From a checkpoint of a small mixture-of-experts model trained on Wikipedia.
Size: width 256, 22.5M parameters.
Experts: 64 SwiGLU neurons an expert, 4 picks a token.
Training: a variant of Muon for the experts, 4391 steps.
Below are experts of layer 4 (counted from 0) of a mixture-of-experts language model. Rows are named router (the router's row for the expert) and show model dimensions 0-255. Each number is 50 + 10 x the weight over its row's rms, rounded and kept within 0 to 99.
After each expert's rows: "mostly gets" lists some tokens that are sent to it at least half of the time. This comes from a sample of Wikipedia text that the model never trained on.

# expert 8
router:40 42 45 55 72 36 52 39 62 41 43 56 56 62 55 53 56 33 67 59 58 44 31 46 49 47 31 49 61 57 66 31 48 56 49 46 48 34 45 51 36 31 50 67 58 55 50 37 46 38 54 49 56 70 43 39 46 49 46 40 41 58 36 49 36 48 35 55 50 40 41 55 48 48 52 45 59 50 41 56 46 39 55 71 68 57 74 46 53 40 42 43 44 53 44 56 48 48 53 50 49 48 45 37 41 58 56 61 27 65 58 60 62 41 50 33 20 48 64 66 56 58 39 48 61 55 48 44 54 50 63 42 55 65 58 51 53 59 52 33 52 68 44 50 47 51 43 51 31 45 50 56 49 53 68 76 48 46 32 68 47 39 42 43 55 47 31 54 49 54 37 62 52 52 46 41 49 33 40 51 54 41 45 38 54 57 50 59 31 69 47 47 33 58 64 52 59 51 41 45 50 37 50 57 53 43 30 35 45 64 45 46 58 49 54 46 23 35 61 49 55 44 52 34 62 59 54 38 60 45 43 56 57 65 62 62 55 70 55 51 53 60 36 49 63 60 56 48 59 44 41 53 61 33 51 32
mostly gets: " /", " well", " until", " (born", " un", " would"

# expert 7
router:49 45 50 58 67 33 69 63 53 56 58 39 51 43 46 62 50 37 53 54 48 40 70 54 32 62 59 46 48 36 39 41 78 43 54 39 45 56 64 50 61 43 59 61 49 53 62 63 60 43 51 40 71 40 42 46 49 68 46 40 61 28 29 52 57 57 53 61 48 45 75 40 56 53 35 46 44 50 46 60 49 48 59 45 72 39 37 40 60 41 65 49 53 63 64 49 45 47 37 44 43 55 40 58 59 56 29 41 65 38 51 70 66 49 50 55 71 48 53 42 38 51 36 52 54 64 52 48 47 58 59 44 63 41 57 30 55 57 33 58 53 71 48 41 54 47 23 42 52 47 32 73 62 33 42 48 41 46 59 74 55 50 51 55 44 59 56 65 66 35 47 39 56 40 45 61 52 45 54 52 50 47 61 57 43 45 48 47 61 55 37 41 41 65 62 36 45 47 56 62 58 53 54 55 57 50 46 58 48 41 55 55 59 44 49 55 49 39 46 48 50 50 51 45 52 56 46 55 81 57 43 46 46 40 46 49 43 57 51 30 49 64 44 43 61 61 56 57 39 61 46 50 44 45 25 56
mostly gets: "s.", ").", ".", "es.", "ed.", "\"."

# expert 12
router:56 67 58 63 39 56 41 44 42 45 59 56 43 48 34 42 55 60 37 54 51 57 54 44 56 53 60 54 53 38 45 57 46 60 53 48 52 44 42 46 69 60 44 45 58 64 55 68 43 57 49 67 45 29 45 63 51 49 63 50 64 52 59 54 51 48 55 60 45 29 67 41 48 49 56 42 63 40 66 53 68 47 34 44 38 42 42 43 43 54 43 27 52 58 33 55 51 61 48 46 49 44 46 73 46 43 47 64 45 62 52 42 54 47 46 45 53 61 35 51 49 56 84 63 37 41 37 50 64 48 54 62 45 50 55 33 41 71 31 36 51 58 39 51 64 51 70 50 51 45 67 63 39 62 42 52 57 61 64 48 48 67 53 56 55 48 44 57 56 41 57 55 76 44 46 34 49 52 65 48 44 50 52 65 52 51 57 45 39 44 67 58 49 46 39 45 41 72 64 52 57 60 64 33 36 57 63 47 42 61 48 36 44 34 49 37 68 57 61 56 43 46 63 57 57 37 36 50 43 35 57 55 54 47 69 53 67 42 50 66 40 44 54 56 48 47 43 55 70 67 38 40 46 60 46 68
mostly gets: " well", " old", "Personal", " land", " exp", "|"

# expert 6
router:46 66 50 38 38 53 53 44 42 55 48 49 65 47 38 44 58 67 42 35 53 57 64 52 73 42 45 45 46 56 64 59 26 54 37 54 72 55 41 35 51 45 44 47 45 60 37 46 26 50 28 64 64 54 59 51 48 39 46 54 56 44 37 45 58 74 67 41 44 41 39 38 34 40 45 48 57 48 57 35 46 48 54 45 40 32 50 56 37 51 31 36 51 50 40 50 60 51 57 53 51 41 44 60 62 53 54 49 62 33 47 51 47 51 56 57 67 52 52 52 59 44 41 35 28 37 43 57 32 56 35 69 51 44 37 50 41 44 28 59 43 48 57 47 44 53 72 48 51 60 47 40 55 66 45 27 53 54 45 56 46 54 44 41 29 38 48 45 57 67 64 62 42 61 67 65 50 65 55 48 49 57 48 75 51 49 53 62 66 57 64 53 40 33 44 45 45 61 55 46 55 54 50 54 62 47 44 57 45 52 52 41 59 57 39 37 59 62 26 50 42 46 63 62 50 52 45 49 39 61 48 49 38 51 52 36 47 48 46 43 65 36 62 50 51 42 47 30 44 50 63 65 35 64 54 59
mostly gets: " him", " time", " them", " 17", "$", " years"

# expert 9
router:49 51 79 66 44 31 67 56 53 60 46 44 40 49 58 48 40 38 70 46 55 48 55 48 52 40 45 69 51 40 54 48 64 53 43 50 36 44 71 70 42 33 51 56 50 29 59 58 73 39 57 69 54 56 42 58 49 46 35 46 64 43 58 42 55 37 72 53 41 63 53 57 65 65 56 47 45 60 37 66 52 58 55 36 59 64 41 49 60 36 62 70 60 45 39 53 44 42 40 42 43 52 36 55 63 52 44 33 57 46 37 67 36 41 57 42 66 63 53 50 36 75 30 56 55 62 32 51 43 56 38 63 47 53 73 47 41 38 42 52 59 33 46 54 64 65 48 51 56 42 47 57 53 28 65 36 42 55 57 46 48 44 67 44 55 62 52 57 48 37 52 51 67 41 49 49 47 44 66 48 51 56 53 45 35 42 51 36 50 53 50 60 50 55 58 63 55 47 45 46 48 60 45 49 42 57 58 59 38 54 68 45 63 53 64 63 47 52 71 66 58 46 38 40 43 57 61 59 61 62 47 45 46 57 41 49 53 48 48 39 49 58 42 64 41 42 51 47 55 40 55 40 64 53 46 54
mostly gets: "ley", " York", " Bar", " May", " P", " West"

# expert 10
router:37 53 38 72 54 48 41 53 41 44 53 47 45 49 60 57 49 36 49 55 76 54 38 55 33 59 37 39 54 46 35 52 38 49 45 57 43 50 48 55 39 43 34 51 48 52 35 39 34 67 44 57 55 79 54 53 42 48 34 50 55 58 26 49 41 42 48 46 45 47 35 51 53 59 47 44 65 58 38 33 52 41 53 37 64 57 60 43 48 31 40 47 43 47 37 56 53 50 43 57 39 49 55 25 43 55 53 69 47 54 59 50 34 43 48 57 47 52 47 64 48 60 49 41 61 66 56 38 46 47 38 43 54 62 62 59 63 31 65 61 47 50 51 37 47 62 51 43 49 43 37 44 46 54 56 52 73 43 63 50 43 30 37 41 50 42 51 36 45 48 31 43 36 58 74 36 44 49 28 54 48 66 41 35 45 43 49 39 52 60 33 69 55 58 46 49 56 36 53 56 44 40 33 71 56 45 51 43 56 64 53 43 53 62 61 36 41 59 53 55 58 56 34 58 48 49 51 43 41 54 52 45 56 57 26 47 61 58 57 41 49 43 35 64 38 48 71 47 62 37 47 42 47 28 62 38
mostly gets: " ==", "==", " football", " A;", " career", " also=="

# expert 2
router:57 37 40 52 56 39 44 52 52 43 57 64 56 55 41 57 63 46 53 58 47 46 28 52 58 44 27 46 65 51 62 46 46 52 40 49 53 51 56 60 44 31 50 79 58 46 50 35 62 48 35 50 57 72 50 32 65 51 32 57 46 57 35 57 45 51 41 55 54 49 46 41 43 54 54 51 42 60 43 43 53 39 51 76 63 54 70 44 53 52 45 45 50 48 48 59 53 56 57 46 50 33 65 31 40 62 55 63 31 59 63 47 50 35 45 38 46 41 57 61 54 66 43 35 47 49 41 44 39 44 51 33 43 57 49 59 59 61 49 16 48 65 49 54 35 56 58 49 36 57 50 57 38 55 58 46 46 38 37 59 52 39 44 46 54 33 43 51 49 64 40 53 43 52 46 54 51 46 57 54 56 63 48 40 72 60 45 69 35 52 62 51 39 49 46 61 45 60 42 59 48 42 43 48 39 43 36 37 42 61 38 37 43 58 56 58 37 29 27 44 45 52 46 41 63 52 51 47 49 57 41 72 59 61 51 61 58 86 56 52 47 64 46 52 54 64 66 45 61 45 55 52 48 40 52 31
mostly gets: " that", " in", " to", " at", " which", " who"

# expert 0
router:46 58 50 37 55 58 26 53 44 51 50 60 63 57 44 64 56 58 59 49 57 43 38 44 41 42 44 47 37 74 48 63 40 49 28 45 48 51 50 45 53 48 65 32 36 50 58 38 43 56 43 34 63 52 56 69 53 49 46 27 45 33 39 50 46 45 45 27 46 38 43 54 58 38 39 44 52 50 42 63 40 45 57 49 65 29 51 48 44 39 53 63 61 56 57 46 62 37 51 48 45 54 47 55 44 52 62 41 65 48 50 56 35 70 52 74 63 52 54 56 58 36 46 48 53 66 40 47 73 54 42 46 52 56 36 54 43 43 40 73 58 36 50 52 50 49 50 62 40 37 47 50 54 46 43 64 49 47 48 42 48 61 36 42 60 56 45 39 42 37 44 27 26 60 45 59 47 48 46 47 50 57 32 53 48 51 51 59 51 63 54 51 50 51 59 43 52 63 52 53 56 37 60 18 59 50 54 52 57 36 47 50 47 54 41 41 27 56 49 51 26 57 75 29 31 58 41 46 42 53 59 44 30 53 39 46 52 38 41 42 58 56 51 48 38 52 48 37 33 54 63 42 57 65 63 39
mostly gets: "ation", " government", "ations", " area", " football", " system"

# expert 3
router:49 66 56 40 41 58 28 49 46 36 56 49 60 62 55 62 45 38 58 52 62 60 59 47 55 43 54 43 42 54 58 74 55 50 66 61 47 45 53 50 59 62 55 55 39 55 44 46 70 47 46 14 48 61 48 43 43 49 36 54 48 49 56 51 47 48 38 52 61 56 40 59 54 48 71 48 41 48 51 51 56 51 63 63 45 65 36 48 41 43 44 61 61 47 68 45 63 47 69 54 59 57 53 47 53 48 60 59 39 38 57 50 64 53 61 71 49 56 50 46 41 47 33 40 61 59 57 53 68 61 51 66 81 41 53 56 56 63 58 42 57 44 41 39 42 55 46 44 36 28 55 54 49 45 53 74 46 43 55 34 59 44 48 53 33 58 50 55 46 51 45 37 32 49 57 57 48 54 51 52 66 44 49 48 67 64 48 39 54 49 50 36 46 42 53 58 51 51 66 54 46 30 54 47 53 52 48 46 57 33 60 60 33 70 51 36 36 35 34 59 43 52 55 47 51 53 41 37 67 56 51 52 39 32 63 43 36 45 50 63 56 57 46 48 63 43 44 58 19 38 31 43 52 51 23 45
mostly gets: "'s", " f", " Gu", " per", " His", "-s"

# expert 1
router:67 54 50 48 50 35 48 60 74 44 46 55 68 65 38 53 54 38 69 56 55 53 33 45 35 50 63 37 45 50 49 49 72 37 39 36 42 60 60 48 56 48 67 52 47 49 55 51 56 49 55 40 54 51 27 45 39 65 43 38 43 41 41 53 53 46 51 60 40 60 58 53 64 55 56 50 55 42 44 62 40 50 57 63 72 36 58 42 43 54 72 49 51 54 65 43 50 29 45 51 44 59 45 51 55 50 57 36 46 59 60 61 63 49 55 59 55 37 54 55 44 52 40 51 58 56 37 45 63 47 61 31 70 52 47 41 70 34 35 58 60 62 52 45 50 50 24 37 48 46 51 54 61 42 55 61 30 46 42 51 54 51 43 48 70 61 35 59 62 29 42 36 40 35 48 55 52 41 65 57 55 44 55 48 45 42 46 58 43 55 55 32 33 60 65 49 43 61 52 56 49 54 66 43 64 41 41 56 48 28 50 47 25 52 40 41 29 34 47 59 42 59 51 40 53 47 44 57 78 51 45 54 47 43 45 50 50 55 47 34 50 75 40 45 47 60 57 55 37 59 50 38 64 60 50 51
mostly gets: ".5", " million", ".4", " several", "°N", ".8"

# expert 13
router:39 44 47 51 42 44 44 51 56 44 59 51 48 40 40 50 57 50 70 49 49 50 39 44 38 38 25 46 44 63 62 52 55 50 34 56 48 48 43 59 48 40 65 36 51 45 60 47 68 45 65 62 45 72 63 62 52 59 38 45 41 27 33 55 70 37 51 39 72 61 45 66 70 76 60 46 41 53 38 52 41 53 43 49 66 56 59 43 52 34 55 60 33 47 59 46 62 44 43 39 48 59 48 54 62 66 61 44 40 46 56 51 36 46 51 54 53 62 50 49 40 47 35 39 55 51 38 47 38 42 50 51 46 52 49 49 51 43 46 66 64 36 46 59 52 51 48 53 54 57 49 62 60 38 51 78 35 46 45 43 52 63 44 53 73 42 77 56 32 38 59 50 35 45 50 56 51 38 60 48 50 30 57 41 36 45 47 55 41 47 24 42 51 38 63 39 48 61 41 36 39 53 54 56 43 58 22 38 41 63 49 38 59 56 43 73 37 36 64 51 44 53 52 51 43 46 50 46 60 41 49 51 48 67 50 50 39 38 48 64 50 30 50 58 41 45 54 54 35 59 50 58 44 50 46 47
mostly gets: " Y", " She", " American", " El", " Par", " (C"

# expert 11
router:52 34 67 33 50 56 55 45 68 46 56 51 51 59 40 41 39 64 42 60 57 50 58 56 74 71 58 33 61 50 48 43 43 70 43 49 73 51 49 41 57 49 47 40 43 52 41 34 39 39 31 60 51 45 60 62 54 46 70 64 39 69 47 62 61 56 32 53 63 34 62 38 44 28 55 56 38 53 52 27 40 46 34 51 49 39 49 69 55 57 31 49 48 51 54 76 32 59 47 48 30 42 39 46 42 25 54 55 52 41 53 34 58 53 54 42 58 44 56 50 52 57 40 55 43 37 41 53 29 48 48 42 34 46 54 42 52 58 32 51 45 57 50 47 57 54 51 59 48 60 56 52 51 60 49 29 43 50 46 50 63 57 46 59 46 44 50 59 53 65 49 64 52 69 43 51 53 67 53 56 43 39 26 55 37 49 56 69 54 53 63 56 46 44 37 47 45 61 57 53 63 61 59 53 46 47 49 54 36 46 44 51 40 52 49 34 43 73 26 44 34 43 62 63 53 44 46 51 31 44 57 53 57 60 45 44 56 44 51 33 46 40 57 53 55 54 49 47 53 48 36 54 47 63 44 58
mostly gets: " that", " to", " for", " with", " been", " on"

# expert 4
router:52 50 47 48 50 65 53 60 43 42 44 57 56 37 65 50 41 60 38 53 30 49 27 50 37 69 54 46 56 43 61 33 44 30 63 61 35 69 54 38 37 57 48 34 67 69 46 47 42 54 73 28 45 36 46 29 68 44 65 50 59 56 57 46 44 46 44 57 59 51 34 43 52 50 40 58 49 61 41 48 45 57 60 43 42 53 74 37 48 67 51 43 33 56 64 42 41 52 50 58 71 46 68 54 54 50 56 44 52 55 39 41 45 54 51 50 34 42 64 44 70 38 60 56 39 33 66 49 50 52 35 45 42 47 55 50 45 44 68 48 62 69 54 57 53 60 31 47 59 55 56 41 58 58 51 48 47 39 51 54 52 35 49 58 51 46 57 43 54 60 42 54 48 50 53 50 57 65 30 60 54 53 62 45 61 51 49 58 57 50 43 58 62 55 50 43 54 41 51 60 59 45 36 55 57 42 39 43 74 65 53 75 53 41 42 50 72 54 37 37 61 51 38 63 42 48 50 57 33 53 35 56 45 55 53 56 43 57 59 47 45 47 52 41 52 43 39 56 64 50 67 66 39 33 69 36
mostly gets: "\n", "\"", "===", "s.", "==", " \""

# expert 14
router:54 42 44 50 45 42 70 57 36 60 32 49 35 53 43 49 36 56 30 47 40 31 60 49 47 39 61 60 63 52 44 46 44 54 49 55 44 34 60 53 50 36 42 48 45 31 53 61 67 45 62 63 42 48 64 51 42 59 36 65 56 46 55 45 44 73 60 61 27 68 43 55 53 60 38 45 57 47 45 50 47 50 61 61 57 59 38 46 53 52 39 70 48 49 48 37 47 56 38 46 49 41 51 45 53 53 41 27 45 50 46 56 37 49 42 46 61 45 51 45 47 38 50 54 41 56 88 45 38 45 34 41 49 57 48 55 40 22 72 38 31 35 55 64 52 42 68 40 51 50 34 36 36 40 66 28 52 56 45 36 46 46 44 53 51 48 52 41 60 67 60 50 55 45 36 47 48 28 56 45 47 51 61 52 53 40 37 50 51 46 45 50 43 54 45 74 52 38 31 37 45 55 52 62 47 49 56 58 49 41 57 41 69 40 58 67 40 38 63 57 51 42 41 42 52 72 67 53 43 60 46 41 78 54 42 44 49 50 44 57 46 44 54 54 53 48 41 47 54 31 53 53 45 56 51 48
mostly gets: "The", " (A", " Win", " no", " le", " Born:"

# expert 5
router:50 66 43 48 41 48 46 43 32 56 40 48 48 45 54 44 46 60 41 43 39 44 75 29 36 55 41 64 56 50 38 69 45 48 76 66 56 46 40 54 52 59 37 59 56 37 42 52 63 48 43 29 45 26 66 49 42 48 53 63 48 69 72 43 32 46 65 41 41 65 47 59 40 51 75 57 40 42 59 56 50 34 39 45 29 58 36 47 43 56 49 48 73 43 45 47 56 67 47 40 66 65 48 50 51 52 56 69 50 46 45 56 47 42 40 43 53 60 43 54 67 48 54 58 46 45 63 55 61 57 61 65 57 41 40 62 45 50 68 57 35 29 44 57 51 47 60 53 47 61 58 37 49 52 34 46 64 48 52 44 56 51 70 50 38 60 52 61 50 51 55 64 47 40 59 52 46 46 66 48 44 45 50 53 47 53 45 31 57 41 34 47 62 56 42 72 46 33 51 46 45 43 45 42 59 39 64 53 46 37 57 57 55 37 52 49 72 43 71 54 64 40 33 62 52 48 50 62 61 43 63 46 47 41 66 46 43 49 48 58 44 46 53 45 64 44 28 63 57 42 51 39 57 50 49 50
mostly gets: " b", " n", " sc", " head", " 2:", "He"

# expert 15
router:39 32 32 66 52 59 58 43 49 55 45 44 52 48 74 46 47 51 49 52 48 54 40 50 46 46 55 66 60 38 48 36 45 39 61 55 41 51 40 48 33 62 46 69 73 44 46 52 45 49 71 57 36 54 52 33 43 49 57 56 44 65 62 34 34 34 45 61 57 61 29 63 44 61 55 46 61 62 49 43 50 52 50 53 36 69 64 50 45 67 54 51 47 47 54 43 46 52 60 67 60 48 72 35 43 52 42 47 38 55 48 38 48 48 54 37 20 47 48 52 59 47 65 52 60 44 78 42 41 41 51 42 36 67 45 57 51 51 76 43 53 48 51 61 43 49 42 46 58 65 39 34 48 57 55 53 65 53 59 46 46 40 52 54 40 60 35 39 50 73 53 56 50 48 61 37 53 52 30 52 56 52 57 28 45 43 42 38 50 42 37 61 73 50 47 55 45 29 42 49 52 48 42 68 64 48 55 32 57 62 50 58 50 44 51 63 64 53 74 47 64 53 34 48 49 58 62 50 33 47 44 35 56 45 40 49 52 45 56 50 44 39 44 47 42 47 46 60 62 38 63 52 40 40 59 48
mostly gets: "\n", "===", " ==", "The", "\".", "=="